From a checkpoint of a small mixture-of-experts model trained on Wikipedia.
Training: a variant of Adam for the experts, 444M tokens.
Below are experts of layer 5 (counted from 0) of a mixture-of-experts language model. Rows are named router (the router's row for the expert), up (a neuron's input weights, with its number) and show model dimensions 64-127. Each number is 128 + 24 x the weight over its row's rms, rounded and kept within 0 to 255. Numbers have three digits each.
After each expert's rows: a language model's description of what the expert responds to; "mostly gets" lists some tokens that are sent to it at least half of the time. This comes from a sample of Wikipedia text that the model never trained on.

# expert 10
router:172117152099127140115134100117138122160110189108146147114081132121122083152122158138131144092109109124140144131114125104103165143125147134190118095105143112129118127104134141095133108146076134
up0:156128116155175127117152129107138108143111132131135135134159123084114122176118137129110171135120144141157092088150122145149089141108091097156129135112144115117129073155154157102108090123135133
up1:179110148144149129120131157138124134152125119156135148189122083081124097139168162119129137118103139134127081148170138125114113139173133125120094102094141121137111116115081108125100089101127142
up2:129173156118146114141151096159136105163142132131129181145115147120093156154147136131142168112120171118112146107110175129145124152104101135170138132131130105131116107100152146098145098142122135
up3:092133078144129136134132128118161193126145095162122143122109141118164101124091122111147113175098168141147155121142098106101090114083127123149089137161168126171111125107122096118138050118169100
up4:126137076107134098135139103094116147139089157146096119122087133101157148121123123102095091160145152112155136112146153103138106124134140188121072185119142118136097122108158181122152149118157117
up5:137157127129118128091132125088122097170129121102134162134133161121138124080105115175156113124109149121083125139150107108144150171097144117119101083129183134133124103147147158144151136145127114
up6:174132151145167066124133119134101139114127197154140146126098137147137119133136153157097094118118131110116105131129114106081182170153133155136100181133148133117155110122119143156127156139120112
up7:164132109161139148162123132138127096132154134137123160129103153098152111151116109129123162155113124132124125125112144117121116138149128101101112104158157128171118096116142113106128050054110094
up8:136120147162120094152109140142156165170097103154103130142112143126097110111138170127148132147082100119130156114146116122111169132194122132111144159146128126094116116093145084088127100103083122
up9:116131127127154068130134103095079120091128126130072152150110166140111166124187087101152105141111123148121119099130141129081115110123119113127104134120136156139124111136096075136128093114128126
Possessive 's, possessive pronouns and articles before a noun in biographies and narrative, e.g. father's, her, his own, the, an.
mostly gets: "'s", " his", " their", " her", " its", " him"

# expert 20
router:145126155123116111138156131134113137151101141128119102151132138102096118146119125154120135131087149078151148105143154131139153176104118140146138124144175111116168111112095143127133142107114099
up0:136129118158142121120140134089076110132132085197138119101084131153162113147100128156138138189077106119115111147122188133111106132130103139126131149167133138119141124141148135143101113124148114
up1:121120133139147116165111135130096090163110146092165139115158099130123147109129127114125148082164130113107139145148130095159146106130119131129118093157111091117149096133152157084084107156102098
up2:106108135161121135142164104076156141114126089139164143125138126111092134121148125134112129088161164100130130165152125144135126119142141140125131144111120115065143146112118113136093162127107105
up3:077113069147109143165125100102110119145108123154144127126110121171144105130118093125075106131152139129163117137157151190152131133075121135149105122110153131178158142133135137132108121114138100
up4:114141120141119138098145161119141108122118139120141140138079137104131128071111134154086109138119153145180118116147134164128105116088116149130169149160145146142125154101130077128146152153144103
up5:163129154126166091084118126149128131122143147155110161129166089153150127130142213139173145122086125146078084105123144079096138121154113133134102095106104162118147111119113126121143085134097119
up6:143093143140100149097143116137107096118137105195095153099113087111134132135101140151128145130125181106114132112141159144095131123120102126146165109124107183124128124136112114139087112098138133
up7:121131127113104120139125133122128123137111173139141143146117114179118101162142127111106110119167119114130070133162153161120107158100129146098099104153145136149109076110085115089139145114138110
up8:170112123097127116138163104135132079116139151116126155164120106158150103128114147086129129089115074123161141093096136100150132134144127147154109145107116117093135108131123122163123162097095137
up9:203131132088108163113146105164101124129122162176184109115143118149180132139136132167089127104151133100117132132129094123112130129138133127133137106153139153109136086109127156139105121079099136
Short pieces inside uncommon or foreign words and names, often after p or St, as in Komm-un-ist, Const-ab-ulary, Tr-ab-zon, St-rat-ford.
mostly gets: "akistan", "ittsburgh", "sych", "hys", "abri", "amber"

# expert 19
router:189148144137153166140204134125112119133098127117092134135109127071116115121113153138122164137088153109141146105133142118134143150133062134130134128101130118093133111111075125118134119133114127
up0:140090131143097134121116074128116161133139182140096186127140150144116096124145155130107175088139133121141103130127113174126095136139118085141099115123121112116113114126142110107098096114117136
up1:141132158120105150119144098091121104136140153109114147088140098150182078084155152158146170131121186089145133117163127132070131122138159111119152152194150107094143137123086108107149113140132150
up2:093127087129142155154176106183150154141115079075162096198123144128110154123141083123129127115113138136153140132124104106123124166135128118117114109113143121159134141116118138138140132104139142
up3:112099113097121152130129126132159140108091122098136147114149122164080146142169135139180129130171099123156105056145114151123172134124174135142154136097139109185154138123126142083133152146138141
up4:110121129128110085109138082123155128107126130114102135171180115117104113187132096104140162129117155100144159129124147146154124147118135130168139108122120097134145120074158111111120085161114089
up5:109126121103126124127116074108117130141112157105066142148141094133123089136138112140145142127115180068172134153115132096157128147156143108155114076116163149144138115162149178107147154111140116
up6:145092150157089134151140101075127144139127099131107158131109076151162111116112168144162106136130132141164131127130133102125122161118088143124139133150129144119085171129107155119112101178095114
up7:115141135109148141136145091144083181110147126081123118150097113115131156102104156144148130115143105097165126131135107136061132139127074154129133109093122093132104131159152098134134105166121125
up8:145120144110124134141174052123069093146117107122105138134083111162152140094122111115117091136108129165139169118141165147149140115124131141156119118137159093159137113116105103128116087117150099
up9:108123134118148149116141115129151117115109135137128189135107139123119157130198114149141129107140146109118137124121145149150085167123130145120131096145139143096129104124152146142145097099153157
Verb stems split off before -ing or -ed endings, such as claim in reclaimed, join, found, lead, represent, distribut.
mostly gets: " found", " own", " go", " lead", " support", " com"

# expert 23
router:124093113114116093106113126119109088142126145128122181181154121105116109119142160142130102123107131136145148099134122138148146152128130144142108109142155116165151123107075128112161112073098133
up0:128159149168131066150159148127163168118128096116126130090126126100128158117156111084120121178109100130135163135149160093086171123156131142119133102120139150076158155091115112160104094137122088
up1:132143115125142184140137101150117122172069140153141084147152148170113159136123075121151134158111129159108107104123081118104133127149156085102141128146104139101106115128116111105152101153158121
up2:119188157118140140125138092100157122161125136126114160081192139143118182094123165156105129117130169131138124136128090158107148133147122129127114123100097124096131175133161129112186103123114160
up3:132135125119161138142117160176128105152103137134113107089086143125156117093151124162130133178102164128117165164110137094106173109103148113136139128112162140111117099096160157129169144080148138
up4:135154156098121126114152045119066109160165096148130118096116121120149102117110122111150159092131196088156123113153103115123116108133138150181126160080099109129150143136099154175180142135131148
up5:118091161108182151111136104147087114150141128123097100137101149141190167119143128100159156144109122116125101116123107141089097100132154130112153108087104121095132162178127151086103123119116149
up6:106096160103091117150164119175081143155067125122146122116130159123128130131143118106138108145129105136121142138155116118114124151107104119137179058126106137141156125106122158130112135152142113
up7:118174098095133118123126077073138119156136173106109054099156148132096109062152098132145117125150149108143137144152111146113123133148136126143116105107123116119127116165114163097161098129159152
up8:184099112147143112157108144163113165146147128101183119101102168112133137137120128148145122127133144125140123173116156094116121110133114131140184109144111107117084105137147106141129090131068081
up9:155198130104138150112135075083134164174117116129126127151112092160128136146108124117081105148129121135130152093143131145133127123115155123101121138142123149111134146113085115127101107137149128
Opening capital piece of a name or title word, often Ch, Th, Sh, Bl, as in Chairman, Thanasis, Child, Blenniella.
mostly gets: " Ch", " ch", " Th", " J", " Sh", " Bl"

# expert 17
router:166134088075128112125149082150116149157110154099138154164114087095141129121100151156132114108080161130123146102171145141087150132139144186145153101141184098151132089132122139093127088118141099
up0:132139137127134174162136100109122137089073115072115133128137131122167141126167115118115143161108074103138090112159135143103152138133117126107127129145163119146102170119111121154125103128117136
up1:136139088132172170112088085111117139153121152147131134117124079120161081161151121145157096114178155123142166114149098117136111111141133139129154097167116141079126125118141129090119094134123087
up2:121144106108140134143164113144122139171151147102130142137121175138150084110126126145141153110092163097146154163163134104119145102165119164146118123155153162138134123130128167131124142130138109
up3:133123084138098080139100105138130132135143096136105126105106092127191139123112099117127109132120160183110143104117106150093107097126158158102152113103155108146089085154172116129118111126173104
up4:094125131126135164131174173108149148152069116145140120171126138101124096149108110166155150105138106124135130150138106119124112152122130143138093156170113131141152150129143133097109154140141129
up5:108156141111156136107111161142111086110146106133140138101142202136099102110111147181163130128103081138107132149099172103210151132144143128144130119172105143107133151115154134084101140123072157
up6:137137124096124110090163135130193128117109117137117124130127122171131124159103136142113098127152132125157125132150128114124091114144112133105100121088143178092112145134130142123117142108115155
up7:098133125156097110128123166107152116116124123109176110111125173173172131122162107094133126137165054138113133131134105110166106137087131114121051108131121153112126131078169122165132130122125099
up8:161148099131115112098074122151135117170157142147119132125092137096172126155152130158146145144100143135100103130144125136109148114095107119169115117111157088086104094141129144146082104144148116
up9:101130143104134129131144162134094114129162162137166125144129102134090123110091128116071098144161110115152091141158109117108105142149151165125111107151122104166130146091125141156140131133129107
Line breaks at text starts or before == section headings, plus closing pieces like er, and pipes ending table cells.
mostly gets: " princip", "mitted", "97", " poor", "iences", "180"

# expert 28
router:158100120109151115103163127132089142172116136120111132127115128153142113113111159162124135088090129102189119139171151133104144175112115157145120113143144109159162136109111140086135117090085133
up0:128150119130108171195119113104109132151138120099133135108132149102132133101160138162150104164097156123139118141131130138121116101083091159168062132085169079109123144121116102098125149153148133
up1:096122163184122127120121150155127114150087118143148127135070119133147133145141089134123114107171131138137142162152112100172161080128148135147094128113115104073120149122089087159125129166152112
up2:124133132143129142181130147114121112095147119107117119123109152120134112121149093182106122162105114125134120110115106128111158133138116111134092141112133096134193164161146116123130102138150158
up3:131113128175126139162111124124114104127129142130115125167149104105140102168122073125073136168145126137125144137108141127132116134118146119150124116116147143131148145141142117157122094128126125
up4:136137135084153139163074127142096128131071137143127105137062116111116121134166078108130152158156116144155159131162142156112108099154106109145134087124127126140081084101138114077142132134171120
up5:143119115114123138127125156113140103093148152166099128158155109126148142124119120146120096200114105153093131169132099164182135116121175087096111129074119130099107091180122110112138127147168101
up6:116123139167117099151104139120155114080171130096128137132097131101157113164138138148108155130120129147146176084097151154117110152099124191111114145096161147105152145111089112171119130132166146
up7:089129133089130138120097145165150114118114148115132111163144099121154133137122144154104131190162143131084148136099129104169150106134195094125124137106112129070103109149151128108163126143151104
up8:174158136133190092115131111122097161122123130105152134107088117114117107148129137132155124126154101115159127114137119153122113154162113139174145119155115163148141133099121158087098180134137117
up9:105110142082113137120109141171170101128113115128140124121087127133118145133157076128087119145161137143076171142116173126158144113163147111103116112131113093113089120106126108087138122154134132
Dashes, pipes, commas and bullets between numbers or names in sports scores, standings and lists, e.g. 18 – Traoré, 63', Larson.
mostly gets: " •", "    -", "  -", "',", " /", "- Succeeded by:"

# expert 13
router:163112119104115143121156131119120115197097153135114127162125126122129102122112146150102154108109140120150131129167126116129169144109124155130134098130162113126142138094120090104128101108125104
up0:101092148148142158117168128142150145139137156136102124114136105151128105151108147192083119077130122105112149124069080128139124152152122127104127114139111098154144121147119130125140133072121174
up1:109121146098089143103143117141132136176141090123129127128094111133132150172154102164119095105181112162115137134126165125130166121130120124125089079083122143092139104163101149131138130154102146
up2:075114157135092121134108158099072127149139115131151118132135080077115175167119089148100126115144111130135134131151161096102142115136122093136119125115094163156099118156101154189179143099120134
up3:144093071150153118120121166113114121110105171159132169164167129141151121092115170118157124124060090111112114161124124174124138121152172098111158127117132140099146139154129103080098138103114117
up4:087150115137108191115145154159117145145123137126163089108126148075075141119148108138153108150088087120088124111147130096144144143175128147122134134120135146124130102109101192120136149120141123
up5:097148073116159117166168130141096105135125124122133136135126119118168119105123152141135144099112125104119090129163099101124109113170130138151127126145122172124140141145093164147129148065143098
up6:111149132172156142129116137145176128123117094078136099119099140109085137147144110155125138139118137117131109104168146115116101138112121145146110144126137137124125122139103190167128107114084112
up7:153158140117143110118136133107170184102112092128122095089131099122136177149140128152127107103142143110077118149137195123127087143107154138103153148134122146151129144128121125132130121138109142
up8:163080154117098139148105102110143127205124161132149108132145105135174114125126115113092154120123124152142144156128181125138141140105148107149126086093125111084119145103154129117117136153130149
up9:067136120155134143139159131173132148127149121133144147084114122120123164138120105120137087089150090132102137135119122115114133165147115114149128096165128126140158132086107143165145195063101152
Words starting table cells or header columns, such as Coordinates, Green, Washington, plus table separator rows and common nouns like film, service.
mostly gets: "|---|---|---|", "rolet", " create", "|---|---|---|---|---|", " Chev", " regul"

# expert 1
router:148143112158137138075133108162119125160131182141150109147140146124114103097126173170131156099126124078132144132162155118135116158100139129138094142130139140134140120115099110095110139158161109
up0:135133117165105128123131160137176113110113109140166147148126149131146057127143131135095127109128137079194124102116126164140124170119117162150115139169123107126150103090133081092126117131091098
up1:157114101124127120119105123165111091104095164139150190122131101124156141146114133146121165137148093121148139143138135130152133129100082141143132088122158147096147167112150159129099109115114134
up2:145146126141092144146118119119148144181132110112149115166132085133109136160141150116119158147152107161131130179119106127114125143108120135168133103131141091153124133091159123183129123077141100
up3:075118137120130133092189100145111124150126120096135099133124131129154111129137101138101124134114163084144141105084137134141184111135150147095152142137130128178108155121158066140133127124121077
up4:118111151168167116106161141113085127140155166140131127163098124080150119099125155115171135094114082108151109155139167124113127124086136149182110153129111112149119098155105107128154121134112112
up5:116125149106160173133154129137121116119125136143153129126117126165150147123140158188125128080095133075139102140101134084116148132086118134177141121142123100138112117132125123081125129134085145
up6:095133150118135108113145119118104156166133087153124117137090099138172143168154140171125147104114127122123102124135116112097091162149068163155147136135126118157167090115096125124098121119130128
up7:097092106137145138171123150103104110097120124128113149148111159106077110148147140101144157103112100114113180118134137105108131187159102137140138138135123112136172125157118121150107096117154138
up8:144118111094068058148123050109150147130096109117142132155145140104115113173133128138141126121132127107130113076118115146125111114125145148143120127148149121161133114072161177109165130131144138
up9:164075137123115096123129085139120117121155182128136124110154107140118104169140165149158158128099123120129148162090138097132122107146126111122145145118125143095130123090132099144180100117112112
Line-initial infobox and taxobox field labels and their values after a dash, plus coordinate numbers and symbols, e.g. Production companies, Phylum: Chordata, 37°24′.
mostly gets: "′", "- •", "- Occup", "- • Total: ", "Scientific classification", "- Family"

# expert 26
router:166113141113142163117172122113113138173105135121126133153124122111111114121123143165115134108112151107162130109152124140100144133117128151157119114119152119117132132100128117105162123116115093
up0:144138131145115117098120135135162109135085145140104107138053093155135120131133106103130140139099104099132172149171131147141144146150110181123156139141137128128123145109164134155069106117111112
up1:161088141161157149102133163118154132179099114077088133125114126176135109090095079115131095117144164068106154121185118155151155126135119171144151103183158129135103117131129120108124117153125108
up2:137138170142109154097149132128103131124111119127110081124077120172119129136115068148133133100127133087162099125151133163109121128161113174141151152194103127138124152128152141123110169147164104
up3:172152130120196139108153150109114141095123143086127137157151118132128141119100125149088119140097119127132121120119146091143128096119161123127128132145137117100137151122108074112144138133124116
up4:134089151141133099105108173138197110161128145091089130113099132133179120117106141066166100105127122138147162109133144146158154117081150135135157089122135171120109105159164135162112170129095125
up5:149159130162124157126146153116094140106083109132150140176116138141128135109136092111093160135150144122157098137118089126134102120091146173109117132158120103113118155117135125124113120150125057
up6:193114140114136155144146148159121112107108101115183105148116103163079120156161132101131116161108126151179081132122147108110113111116073138096138098139122150135138116141169125144130114134108115
up7:149098140175138144101166120171165113117153128110099111132115146120112116103107092103185094119138147088163126065166112122076135150116127172124144126158117149141114149127128107084146174130147101
up8:136088124134120085102152141169115115113122139122108140125094085150176137133107155155144142126138095135146165144106095145125097122144130156109126103117111138132121183157149134165100154107110115
up9:197114119143114167116137131137114137154103106125107112142100124108102135122138096094120100096114153121147098135137092147094146129176113167136170117151111102167119091136182109122131119121173089
Byte pieces of Japanese and Chinese characters in parenthesized original-script titles and names, plus pipe separators in number tables.
mostly gets: "pts", "т", " quest"

# expert 15
router:173125127135133119110148137101130121143117151071097124144122144126115117107104121132112130110122165118182154117182141083114156134113076160143116083127176097156140119091113133100146156137105106
up0:140127093127092190133096139102149178146116140125149148110131062074116144141101115114114111145114130130116055101114173129129101134122134105166129123122150132055124146143137109102144117154145087
up1:147127165127131130139139141117136166142126126123143084090164099091112162158141098101150122162124121110153154124153127119105097140106146109113130149102146134100140179148113089134112085127123127
up2:108153137121094153074122109144124131119128160143143150124114080094110129131111111139107111097103171121127172112097149139193114132111165123140130121103144168053115133130149105131124113148113111
up3:065119118111106144121116124157124140132115150117145155093172104163135117158138129161105153126137124118087135173161106161142143141153147134136146088134111138129164120131129103124148114154105088
up4:165124172157121106129106131124109167121116146093122116142099102132130130174131121138104101171112109124144132117124064143139165167119176113127135173144130104108174154140088158140150106122117109
up5:114145163114105107137131148111106125136129151143088103178087130140118112146146148120194131115150093135117109098111110130143147110071152137089140127126142113150081108132101147146135119146134076
up6:149123133132149136112157097135113108125155077166127101172115152147119121161146133088130098147138130120115142152147167145146116154159158155150122127084080123130119129155152073128105122108063188
up7:164159118130166135116128127110152066114127123153129121089134117094132136095127164142159121193098101114142172144131112127085137128076106138162088146106156118072112105133113087136125088128137117
up8:151074110122157089162130101130170132133076131090114110129133085137158131150143146159118125163085110115114155098132152100156136170138124080114081119165133117099133142153113186135132145123139097
up9:131168092134106110157135131133143109156110121154153163145173122093118103124154109144161132142138176117117132118098136113146157126116117116140126117125118147136154092104169160117102114146130107
Word pieces following a capital O or I, such as O-il, O-ll-i, I-d-le, I-raq, O-hio, plus other name pieces.
mostly gets: "raq", "hio", "xford", "llinois", "cean", "ll"

# expert 29
router:162125119117158133143154110104126134152116131090114166141140114110094119153125150163153154106119135098141138117138115109121122144129152135124131094134170062134166104112114136141168143111072096
up0:155122122154098092143112152108131098137108136159107169160125171140190099116126150136108151112087153105212131124134114123173123117116091143115126086153120129150092127122134177132142144107142130
up1:141096188122162109152168161159112122119127109100128114142117202123091120138133121137108123130132097139083137088106118136146173107133121142136165131125127144126136148086110142105122119132108107
up2:124077103097132131120122101145138127174136127122122112144128110083121123159139134135147126110121125163164082088118138099123138139108064129127139114120118134111104132136091165103124119156137159
up3:122099146081165128113158121152130136143130124127114106187120109121128118190141118159110107125123133143103134118142128186114136136131136121131095118091139181082125134131111161091107139100118154
up4:145092139130075155142144169138151140129110105126150135152161136092141133147133128132144122137106139112143130119127114067126107133135139142126129147102131138168094149116135156083171153117150115
up5:178119137125142123123155114154121144128097115156085066143112133134111112157116095148129136114159148140123095102135118151138158110107132118133133112146125089135153104148120132116119140148131128
up6:094130153138157106142107134106092176148104108159122147159140153112129111155111100093095128134134117092118114186126128104142137091141133137109097114084135150101111124103172139115103125089117132
up7:160146127120129108096137177134125084133135098145166102101106144100124125060121139109158141167126096134136138119139206133119133118117090157161084159127124118089113115160142135118112131106139135
up8:118151135131156097115119091130126139112093116156099097156165086107114106084084140179117084132113123130159096139125126178139137094159121124156131122103129146143162090079129113114156158056149125
up9:114131139153100122128138126138095109172118086112118089140168117148145125144115110139145128144096185101129158120127119123102111104067141142153152130168132116115110114100118148106130121128183132
Vowel-led piece right after a word's first letter, as in S-ir, R-uf-ous, m-emb-ranes, S-ug-ar, F-rid-ay.
mostly gets: "urd", "ir", "iamond", "ub", "iam", "now"

# expert 7
router:138124130107170107113140126133117119153140133095147147129120120141130129141149169136134108122109134103144112121166139077104150137146114166124094108128172112133132142097114138117118087119110081
up0:104155153108123147120119115116121106146109108102101076144136145119132092064175128141128110123146155074111146119133162151135132114155109147145140141145136099084116101129139129150136132106118151
up1:145093151142113163143132093071103165140153108178120089136056091124124109138119129126119126116103132137123142079133118154145164146140167115146143123162146076129161161144149131156118122136106154
up2:109122136105138112113118126128147127142144108117158151127144104136106085155138087107159115113158114130135100153134117143154110142150130130133116111133138150138146159148080191133124140090123072
up3:078144127144161134088163130160106160162148109139127155164109131103122141140161190154107175101104134144145141110099131117147108120132118122121127115156179156098119116102116137118093104124100121
up4:117104122138089111097139139137146161129121167131092133120140135135075123152098173112071130144143109121132128107099150129178126185138123155123134125147110070118133165155128121143141100111160092
up5:111111135091123136129116113125117092150114123098120096139140147127155098114131099106121078113125112144174119143127097150105168087074124122157088134140142148109115149115167102106114143118182122
up6:076142128119160128151136148131096130159152088122190174163131099110144091151152127132167174135134120117146143116106122107129149135091156132084120100130130136116178117163148153089126161132071130
up7:134136155118098116112141091089159110127128122123114147137183130114112119151158182141140171100097142116106085125126073099117132107163099155103152146134154148168163056124095141142108169130129084
up8:087124109161165111129133123123086149138180144112130146149127188108115116153089133132166102103134128131129138115117128125143187128073155150131125133141138145099125138119155077130149114125089118
up9:116122103134128129121112101108093134127111178142110126152145105120129129172055101169115113073128140164146114147134112108116134129131163122149090148169109153134145171110146178122118102113121098
Word-final syllables like ens, ans, ades, ks inside personal names and other words, e.g. Jens(en), Shades, Mustafazade, Benson.
mostly gets: "ks", "akes", "acks", "ave", "ces", "aves"

# expert 27
router:141121141115129115109174122093098134135106159127138142164104107099108099115142144148152185098109143109148127117135122126139130174140129167152097084102158099125160103125118141117147122109109106
up0:126165159137121131123143164143134159146102105165121139106140151168116160107109099129089083114105115142161129122118098132124111144159105145101168118145116105158141129126161137134064121126126126
up1:122125170146133094132137141135114124114127078093109145106099157130127139111138144136113147109129124096168112177125146098138111097116115153105178148162151103179127208133128140144111148111095130
up2:125110155123107150126135076136140149144136088104127075111157145159117144112085137126103124092141153112169141135148140174100168103121160143121155144150128154168117108091136131103131107182148152
up3:136125155101137075150144124159136134172159124124148134082140155101152145117149137115157093150099150147130123178114120143099100108094166154100149116137140101148126141109146162146135119107145101
up4:112120124087149100142103160142133120125088142132112097137129125138102136157119123117145094131110149131114160074145149089133129178104065161153150133138114149142151126120167172156117113125149140
up5:125130124123108119108101106171186150150142103104109076146138103091098109130140099172159108139131121129116154139134119158169143159133104083068120135143116136147050125116135138087124049143127139
up6:113121124130127146104129123174156137116103188133107124161136098149118168140105112111131128148125152136128115094133134097119137104116106120141108188127130158119163133133153140152133150148169112
up7:121127091114120142128097095151152120086108099110152126103106105144123157164112155155130095169107159107117146121114124117144165126118131177147154133122142166153131123132156116152156121109076143
up8:144144146129116125159144117151097176126153132148136125147159126138147148155134114105113136152117165109115158162136129088112125118106155155137151171137125127083152126106126107124144113129104131
up9:135140105115097154096173147136188141136161125126087099169103136141107139101134108161091144139125118104129137126143121141149179104115151141116156168108138118118125156090151083083129123136136129
Forms of be (was, is, were, being, to be, has been) and the prefix un in unable, unearthed, unprecedented.
mostly gets: " was", " were", " un", " being", " to be", " is"

# expert 3
router:163123153139149093100177091120109136143122154083137142153110124130141112136131161127137147124103156092150127106167139121141139147104160162152087109117200047110158150096119108130133130140089076
up0:113147111144134113155128195108094165145151096123152101116118071141101170094109138117089136149103141140109175166194111068097126146116135140160120134112133128173142155122135115135136120118095151
up1:131158127136108147147187153122119171123157145183123101123148127105108104080114141153115217105116084155145150140120152115152131157136114086084138147094106169112124129112152122135147135115122119
up2:106067144105119110148125161136153109159130148132171127107153099137151151120159134193101130110108155133152132099136134136124160131119128159101143111073116124080129124128132113116121137121130092
up3:155078157149131134122111128162118114154085121124137097113150111135120115093112148104109145150155119145198161143137159175108100125131133160110107115141071116103103074123145143116154121117142146
up4:097145106163091163130155095153128134129087103140116076133114186154146149124131112108144132120083159093169157119116150111137145102112118110136134107092112136127123104122139141131143104137123105
up5:106100132144162153142153159110136121137126134114112145140173165081116090118103108147129128131137079118173134150113109122109148111146162143108155121134159126100113133147150122137122116137157142
up6:141103098134188130062102128144119078130166144104122081141189141133146069144126105135121093107154093115138096169137167140128139130119148161128113153118131141116161127136117103104144149100133106
up7:143098124122150109126136155118124169158114113139121134121112150111089112077078121106146146102079099142157107099120130093173155153156128145068114159121139178111170084162143130096122109110153138
up8:119110112157096090087129149124123125127158144124130135127106153177123116147076088122105154142120116148137145168136165147120158165137140150175141155136144112144185163101102111133128103115090144
up9:072171086106103130100109147107084131100182122114104109166141133110129140082151089126113109107070072140129134133128151143111095118167131148090111158136149180158147141102108093139135130058114134
First word or word piece of a new paragraph or line, often after a heading, such as R-ich-ard, M-ark, B-orn, The.
mostly gets: "He", "John", "The", "ackground", "- John", "ilitary"

# expert 14
router:114078148128131086084140154141129122147144126139141144177132131082137109145143124155120130097101135132133113106140136139121133126133118148139095114138176121157161120133101133088175098105100121
up0:155114080162132127142126129177109180150121126129157134174157132093107119180145159172118125093104150135120122149111137116133128115162158148175129111136139096131106077094099105151112122080151147
up1:141078114155125127173140105101117120131124129097158100164178100138108120158101150090116142102134118106175130153119131146105167122157100178151135149126114153091091147155144107106150102136146143
up2:111147120185107119114139142095141123165115167188135102152150130144088137117105119155096154164102145115126129091134156103127152130098144157115116114117130169107104125101129114136152112137185129
up3:122102150137123116103175182115087170122149121108132111150139143161155106103110129148139144105097094126152115110140109141155150101124109114088130101120144146152140123114115141132092151134126119
up4:171184103157128127121126136126167121133131174120087181147127134113114126104147120157114149115106138126131122137118153140143125167110137140111106118132131104125097124129141160099159143110142141
up5:104154099089148117119149106128126116128106118127131146128168175131139069107134119091120106102123133078148104142145143162114112156142159125166101142079110092116140082138145163112114141086151120
up6:138095120118147091185111122148094134104164123103141115167133138171142163123146150107121145121115155111152144137101135089175118134162084134106169139152115098140129114099124137159129114126126101
up7:141108099131154147145111150162103125111149129131110156123114151137107110103150167112125140188105124125151146117102087149117127116120158106096141149131173095122117149119084154120097185115141148
up8:137151154114142128131150146113115085138084130126134132151169124147168145150140131090124082117110075114147112076124114125155115114126135153179090128085101116108173098121123148112103115096144113
up9:128159117091133137094143111118130122148145123112083143122157101116132117115134106096136138165148153142116136122202101132125128153116107145125107072106162102156156124155129158125115110159130131
Single capital letters starting a word after a table pipe, colon or list dash, as in | GF, | GK, : TOBIS, - Yo-yos.
mostly gets: " | G", " | N", " | T", " | C", " | D", "| R"

# expert 4
router:166117111099141116107139107109112117179100137123143132129094122125143113120133155169112153132108147114141168122143177107114139122115110175157112110133164111140146128103132125105166113085112120
up0:120170137087137130100137143123104103161140121168090147101123109109155136136155161146123142151123164132107151095096127151092146145148122145086146143137143152092124117106118129151151147103136115
up1:114140098122096138184135120112127139162102121106099177108131122124106120075163116133138143146089127113109131114102159096164162129115131142133124145156157101115139119089118127147131145084129134
up2:123108107121134146135124168164156077109128125155152136133131115135145106125116146149128152110129137123171131111113114174134093121091190182146100124082158116163151101113102115151137168090145141
up3:136159074148133097117120118119096143117105089103159143104085101118164129154114157120147148159121139126130090146135076073129132142114098135136104133142119116096137145130128151143107127181141080
up4:170126097101144098096122111094074124158099134119141137106095167164144164182081157127201124127119128128139135148118090090090136088132107114099136112116101157135133140179147127132111128177105118
up5:175129075160111133118112156096076144138095145112112130116112108116136132143132144148167123110132103129150136130124097100081105123138123101149151126105107154097135132185122116133125160137134075
up6:132158141110131069148113154112102145111148146153127088108108161113121127134106099151117132126105114128109165147092144149164164131086163117092135161159118135113125090145120145121145146101142145
up7:108104168090139121088131164138121118132114132164125181107149148144136100116098106106079100098106138159123108158133125141146121144139139143128095143156104138165155133130127115077103086093105136
up8:129113138120114135185115135109147113121154136133171086141167179104139115086128124146144096114142106121119104171156125169168106125106182133103175146126132109129111105134128136097109175127131132
up9:090172149129162121099131155165127137160139131129110142127100086149134132152125121137211129133126134122126156089100081089106152126102118092131152122119116133088128116116111141106184102154128137
Generic nouns ending proper names of places and buildings, often in tables, such as House, Street, Creek, Avenue, Island, plus endings of longer names.
mostly gets: " Creek", " Jr.", " Island", " Rail", " Islands", " Valley"